Weights of a small mixture-of-experts language model, trained from scratch on English Wikipedia.
Size: 8 layers, width 512, vocabulary 36011.
Experts: 16 experts in each of 4 layers, a softmax router.
Training: a variant of SOAP for the experts, 1736M tokens.
Below are experts of layer 4 (counted from 0) of a mixture-of-experts language model. Rows are named down (a neuron's output weights, with its number) and show model dimensions 0-255. Each number is 128 + 24 x the weight over its row's rms, rounded and kept within 0 to 255. Numbers have three digits each.
Before each expert's rows: "comes before" lists some tokens at least twice as common just after its tokens as in all text. This comes from a sample of Wikipedia text that the model never trained on. Tokens count by the router's weight.

# expert 11
comes before: "\n", "The", "In", "==", " a", "==="
down7:155117092124180108085096163148122130134118100109106143081126113101174102170116116122132143144094203114126167165116110101156146170117118144138130087107142101110116115153140145141130135116123169152119087121105112132090139125164143150113147095115141074113158136125166153076157139126119110155146134134113140172136121096131136131113093103129125111188146110159111116133160135144138107143103146086101137110103122095137109133181118131119115178130104125115112150121141130117090114117115129107131165117186114150166140133130125104133140160120146143157149138080162134104111125137164133115153108104116136114186134132153163157171099152105116109123112141157140147161115154107149146103100127139148138123118156111126110146116142142124114145126153123075117133116100164123083082140156144
down8:143130134123116146120161118104110143098129094117130147106122114134125109138056114102141141098126117124123142116142125151131110096105115189143103139101114133115171125134127141098125113138069141109129124153159054069135166159088155111160140131099157114131133151160125152127114129108095126082101111083123153129163107118105140128130114122134140157095085114131170101096135143170083115116165105123130105161109100135122144161113166102122145144171107097170106124178170126121144171108155096128120124103132135151161125116116133096179140136164106168119171131130174159094128093154134118122128105111139119103123137124152172139160100159117172125111095114112075106146129119099166122146150121121152099160130109139148137081176116115115114098105145142116156117103089138112098143107116144
down9:114135130124149133133169084143147131138177108167115164114151116169116107115107113118133138086121150136117162100141150157169119120110150159142128147129110117112126099115147128098164094161129087127160130131158102141098155125141120148099123103105101141100100094164139120123138147114162148105114122107111128143151092116111103140112165127098124116135142101132093106119112114164169132147156135172124110170111104092140113137119122142090171131136145150104115145153117178143121106144112143116148106129140121154085159111126157133153103173115151125113157128095093146107135150119169168156171140163126120099124107081167133100142155142131141130132106168157116133152155152139150133151146147116120185108095162153116132145144129103113103084122129131134118160157118134057080122156129124
down10:089149146120126087148148132111097146133135058173100136131147180171159147178129139123151129142109097143149124151166111078124133111142155128156114131090113167157105160145110133064092117143166089163134158141145096157145128063116166087142115077110125138131168115123153122126116133149123101067148132139116123101147083105164134184169112117108173128162087145131114128132107112117116127176148112149133146154133116108132111123125124113106117107115133155157152135115135093116128121157116076135133128136108129156129154170121097125137148116110086165132139072127105118148144137137118131128101137134157116141077157076130175105129188150137115121117147118107153133114109122114151140168101130131105181182143119159119180134110126100164129156107115128127136116116135121125158170127129151
down11:118145128138122106119157145142118148124146105172116101105161130149096130114115083115120169154111164176166091091171113127184147100166144107144148122076121048136164122107151148123110124144181160127117123097068140156137117090086142167113074126115099152113147095129142161130118100116143170161144128170114137109113142167121150156146136159167122097155106110132129134126173180107104127123112159081175120190156127113156150126144116149115147106124145142132164142092078151124158117128112077144082086111105190174122149106141127129116127100087090118133066166136138078140130135092104115137143116110129161119153138116134123095148146123134104159181154131122089158108128176099145100108172088121125117086089139119154110136137070140107110133088107145145145138150158162165115114105108131
down12:160192114118135094129119142173139119123105132126113109151124144121090113118137128139154163156082120145152120136095114135084167078155188145112090151080134088127156107156126157077105137096124156142098138087129112144175128103159112147084160111120114130138127106150088096151137143137134117121130127142147110141136124129130127136109111144129158139088139167124119106174122132149117132134114121088100164069145107098121158118167106147121164151148126122100114086094116150074133148161124132122095150207067141094112133133157075082158131143099140117145154098123111094118095147124134126103110140106098147138108137160110081117096146098131121116130090106118139131119177114147094118147099140158090135156121131154123200154151161142114127109106132099114105117128107147059144108170130156
down13:080127057127118112142162097175088127089149168099106155150099096148127140132100149114130098140103119115163193137111182119094092110120076118125093191147128134176135161122157181090105140142118134120117129127088122134135124125131133111145123152133137140133141101163126128108124129111150147130157124115099127122153144143127111117097154086135142139132123085123162080122116131164109157134130170156132151120134105115134070131127105110177129080178109122076093159135148113167108137141084110117149146139076131107111123101091126176108136109117183140151110105121119101162129095159143164172138116137143120169117093138131126141123117100133142146164142135141118089134091167149113142109107127131170159141113116101110138116127155122138152147118124135098095140150182130122103126121136118
down14:144161119130155124119104120108116090114143144099147173126124094163116102158130140107094139068153129109142127137181098116109099108123174100120137120111105170119111146147114155112152137113164128140102127107123175131077164124142139167177150125094148114135118155129072171129122110146144155114116104132145112091099157119119152128155133135102121143132130106173130099144140090136127115084160127135127116120103088122136115105126118169129174166131161122113136113153161127147161177097138147135110144116075145126111134119139128122121151102112146103117141148137140160120173117181120150141126127137082138109132109135118085141115117114134139110108130083118072124135131145126142128107111145117097164140153125160122154136141101112176079151159130131152132108108201131126129150147164111
down15:127107112142094098155151120079110103133109152159092113102144147165083129132111183133152096179098130128136151113129130095115152122109083152102153129129116105113144154103123149062094149069107118202099093119132089127161131135119096150191137151131159137151134102143135118116142110063122082119127130152165093127145127105084118120140142136102159092139134105114137108150148086175136136136118171130137117131138157145130120095128131110140110158113151099130166132132154150117130128138157142098129104114133189094139098129116161128113117133130142126112129116107156127125147119099114165143104133106162139127136137162082145112119140139127138131111130135141144123131107112127122112133131097157110108101135103097136110141112155104131132132135131136174147059112162098140159131123159120
down16:154148121037101134129163109176127124144130133133126164118132134143163111105089122129120104156134154155135133133141137134093134154152136169088107074120152116147142139100096185092156090094132149089121094104140151072100114143154130138099115115111138121116114136174111109113113158141102072125151161126140105149136152144146124171120180142147161141160161135124113139186137139123158119138180151174144151115102122083112137126147143165081130114148105114156124123153102131088088130142111155152100106154104136116162136146143107129161084121103141153178106150100113111144098158109137142143142134135106111140120132136144166132111136139150141141096168108165151132081099112115106134100170144147128142122092116144160133105103118111130112113129145138119143106138126087145136108113120126
down17:162116130126145112102159126114183077134149081123108154164164141079149104124108120134060124111151141175130113119188160142089131121121117125159102085124157140088168155150165149133119129127133138130145087158097143069171171138128094086103136122113113144113090134094119146126112113127086099150111121126165128109123136118117109171161126099102134138088117133150134120120163107131097111170146120119098163080094112116144111130129117157107150124148143135156157088140104101111152149111127128089128118141148153107115137135141139106143128142134131151181121109117128147125134108144109093156134114170095144122165179124135151112103131126175159078126116136128130135142138124170105129154208144074116147117137143161147154158103160157128112138117167094131123153134170140122125149121086108
down18:134137149126153136125135144144094127122116124103111130133131108106141184124110179136097128126101135148094123115102113134161144127133134128118147150148114104142153107111114120123132135131103147165114128192137122151148101116104094157125152147139144099113151131112128162156134165136105168113117144136067130144148134073162147156113141136105086112152129102119137121154087111118118134150139167110129091145106170118132145130136131165090129151155122118130138123108145155121142140109106134148069149139143154125128137101123131172195142095142120064132148073086181145123160141147139122138140149108102157083127129141119150090161148147115164121184129120159120145139107118136137136106124118118113094152122102123136101140123146112119119112152129170119101120130143132124144190116140154
down19:105147124112131119132139170172135095138111110140119154129084144129163139154090128096122149139177153137150109146101140133108134142103147143127124112131121067151156158127135147168159116126123130152113137121143123092135119128143151130144152142096186137126173102115133113169085125104134133193200170159169149153114141103127133109131137137160092161159117200135110081176134111125116121176130142132150127131118101120159150132123149177118081134144153130144142086114136122128118106104108130145126141148114114152129124109110135115128132124120129134101136072145124143105122123162192188071135132184124079108109115104087177152130091139086145113155122125102111100119140200158144149168123116150107125121128115120133148144173139133175079144085157152127155132120103133097119114134143124
down20:104155113170098146116144128136185081140095138113122151138098151138116097144095094130127108127140099117088090107129077118105110133115130123115151091139131169113125159115140103144140155126133116112151127122132152125152151135154148144140099151094118176140099122152113113121099125160097127137120074145165102126148158100122144118121157137138152124132143113119110131059134106131140118163112113119162132170110133106122111140143161145127120092193114118136135123159124096146129135143164090138148129175163120126147125084124143108124135148138081111169136135149105141134161091089131091119124113116072113183112057144110136127135091162124131137121123165120189115090162134162153103143113108125135123076155147129161154132127108145108090149121171146104104107134168129122123169158115134
down21:104134167124145120134145117081137144127127183111153120112126143142131084100134169122117164163160126136121094133136116144136157156146174135084154147152099155126131120132147114086153139170104145141121133091161085102156158110136129119129114084115129142110132147155093101135106149140128110129125087144098119110106126085110142165120125140078101156140123113162114100145156163147150114099066144116119172098097139117113135148178132135151167145067113155148128149119142089131171139114154170137133145066153127158156180176103144113148174149099120174113085141165118140133159112136139111134110061118109150109110107115151100165158134170160168144070131154100098131172106145133135161131146139133125145123149088111111086127134124127133059142169153145161128098076180182166171140152138124
down22:103094124150151175137114099148116123081144142136104107131083114104094101137119124121147147100132126140126114133111145113133145162089142125136133107104119139118131158157119119137129136140115155163132133169148136085120119171167158085110143104123137172114090144107125143154122132133133167134141120111166164139166120129122117126136141136117139140180121081162152096100140112140074124095127149125070130145148108127132117146147132157143137134141162145102157073185161109142107112126156105172124174152124146134140128109135084118108105151133098168127120102158123101160091161105116161125139096117132127126154141124153106155096066095151147114094106151086137174102124125109140114127094136108154145149126133107150099144175120118131166123128127147114123175099106081159104110112131154
down23:155158117102103142120108119143164155153110128119157131172141093142080147124120157109108119116068116149138134148113128117130180134124163096117121106098117136148099107132136125124122143106144082103136171142090114137145136118134123131113132115169115098138133117074071134168127138117154128125137108091166107114131143151122137103089141107123086136077128156163095160120112089144103103139086143114118152126163109134140116144118112112122104150139132114151114088113166138143104094187180117100119134135150110131126108123115148124138151105181094132077116136128142112125114154119106091149110122132137086127141165116124145116106095094154101126142134118129140120112121172132135136125101125173167137121142164111172105111096156147131120120101127128097171079149113123095098154163126140
down24:133151123131157199086117139130150155102162115132128178129130115126092099161153153121129091078123111139147132130144112137106192162123117127148147111126113140139121116120134111129082087101124130118111169135088110156134084181141118127110129125112146157150133122134044141123134157154121130149105125170095071099110115107181117111149118121114116104179133097141133099088097110154107068096140160128125126143145106115146156137140117097181118140151133101118142144143147093126140068116124142170105124180124108112123155144174129144150097104098108118120094082116163139139110145126119137180133157128155139131117108129175172096146104119162171128136122122152089110139125140071132126140142143101143122128091142126131138101132095096116109153110125125135166178114119082119097105138093146
down25:168151090145149135129144112101124106155092180082138116163101099113125133153134106182132132126122118078142098132111122162137121144157110096113137089163136136084134134106127132121132105098091127124145158121131116164135142178138071150078103115099102104134116134062141143168130091143140150087122093141081129132126112149143176102120127157134137142138149147112111124177114129149155148126112143116127140119119125132122144154096110131138126128148125118123128147137133136159145138107108110152109162149133175107072105127117126168146108125134153128129111124135099104154114177093139113155148110147096138124153112100129135158142130118115121117097120099124123158093130144092133144129136137103188099102168075131155126142123152121122082113107136133148165132107145121120151114140165121
down26:136150149128116128090119112111089107148113119143131119158081109171093097147136124126147140115116111102142114114159129145124158129112117109161115152124093137130161114139140122187126136105177130149092107107128123102179147130150164112112138127132111178119106167119107156090078096138136137100129125120131071102104151136086163103138108177134162129098179140130162179115134113101199113167106135089189111112162137153105133106101126116166104080112084108132123173146132093158123132092146134126121107136151124110134145190122127114111151138104149123152127118140123141127126129119110108120118146126140153094094157145105110110074123107157171114136127124104124168171109086120194131148137114183114131126169141112153144150092159121126136139115128110112141141121154119110152152145126127
down27:086132100093132142160109124116136138117139122166213125136120146120133089154121097121184082136129136155097115103157117129152091132151120118144164118124110109160093096110145182095129177145139112132140115154123117116139183138116130081100116109084127150125125134118118153158125080102156137179074155132146091171101147112115107135135113116104105133150131137147105159133136147138143113129119120116142152147120134144142099073146111138149172124140114137076158143130122127100132148099131114095101122105157107134110127124130158142123138116125146174119139155117117121122158120183140191152172111096136167116147109068127137105104123146111112157146167143148119076098102103119117111099070171129120158142112134128135122157133110141154115130108122163104112138167095141101122075109150146
down28:129146167094139104124154116141101083187158153107164118118111095142165102117120143156113134154120159118136131133123129157168137163127123124142132151167127135103147109149068114132154123143084162108124140149120109103144170128108142123095114084175145139106140136153185150164095146108129126109118126065125156138101121073122137116125140131080087143127159119116130107123145110137112114125107105142155133123130162107110139142142160113116130135157137089124117107119149126144075142137121092136134123123136122097119138121129121149116145171144104122103130130075126089110050135154141113128147145093126150122099145106102136108173140152124094128084176126121117086149142183161108140113137096107155127135140150091133131153131146118149097115103109095148062138104126115140104126134131113
down29:171105116103135142103125181158093133096100088126147126148084143121102148146139154127142118093106163134103125131135168157177133121140143161143122094099114138113157138102129126117089131087171133142105097116119128122121131111173109078133119093161153149165137130127127178114115157139098167116103121183114186111122104078166156097122095105169119109182150167115148163129089103112126146118164135125157126138147122113113113162170143107115142162114112142124148107062133157093078104167111085106160136129105146176114118135099117096118155120173104088168123165115121131136083150100121146136098124125129136115130101121122108116109142104115164107096140119108125116077121147123119133100117130087129129131139089133108114133151091130131142117115082134129111119150098126103090128155148137
down30:120137088147079152166153117102082115073163183118091110145110159132146131125103137094080178093107154144136140159115136112117178187102148100128058138140105145115149128161167150148114182144153101109155085151135139148135135072123116108116131112112143093080121116136129135135133157104116117098105114143134102122148130089175103058148095149153139111133124177140157138104115082140173129115154131107141107188122168121121169115093149118164132113159126147135130117138127169108114129110119114109128111171160142136128130144106151121119154090160118130124134132148138129145129162166143071137134102120140137128115117126121119160088162151102119148115142163127154095163125117115104128117116122080130106124121143152096130123117132142128147128093123131108086161102155207118132150119082113
down31:151153114083147122070116129110178131099121142117110135132178133107159140138109119155120165156148133135149101093104141142102121184085107128135149128157170138050097107156133116089102105132119152157144151162114121130146168122127080095125137113162095116165091137138135135119179137127147109119155123124128158139123127148122123098125167141138115099112132093113134152177160069162124103134137137073127129126133132154152155131128160142117133099128103114108119139173133140131093100166136143127160153087105117166125092187168129053092143120131160117118116127116108126112149162105134137133126173111106124136067127083131155119140160090120090126144123132124117148097181167114123122126108139060124150145130147078114140148096152133110124185106115155134120130112136103102172155112127127
down32:095137147123145097176101116108154127112120081134125113110158169168129090126111122145125126127123106127086107183117139149125105117150095143093106143089091121181081110115141127136104123101134145140147154117114110163139141106112169138126126143099124159106102095131150098157141153148127132120103143129116137133133134151074106112146164106132129088146130155132165126179098103132158110141085089117138177122132141171136125128096123141097169116115136143122159114100101103150146118093085105126156180145098083126127131122162110091155124168112104143159120147132131139153160124098152098120119153156109120131131127154137122158124161122160152124103156129110157099111138140139144140126151090119133094112104131084088121111104163153118181127099135114124140122142115113118146088145111179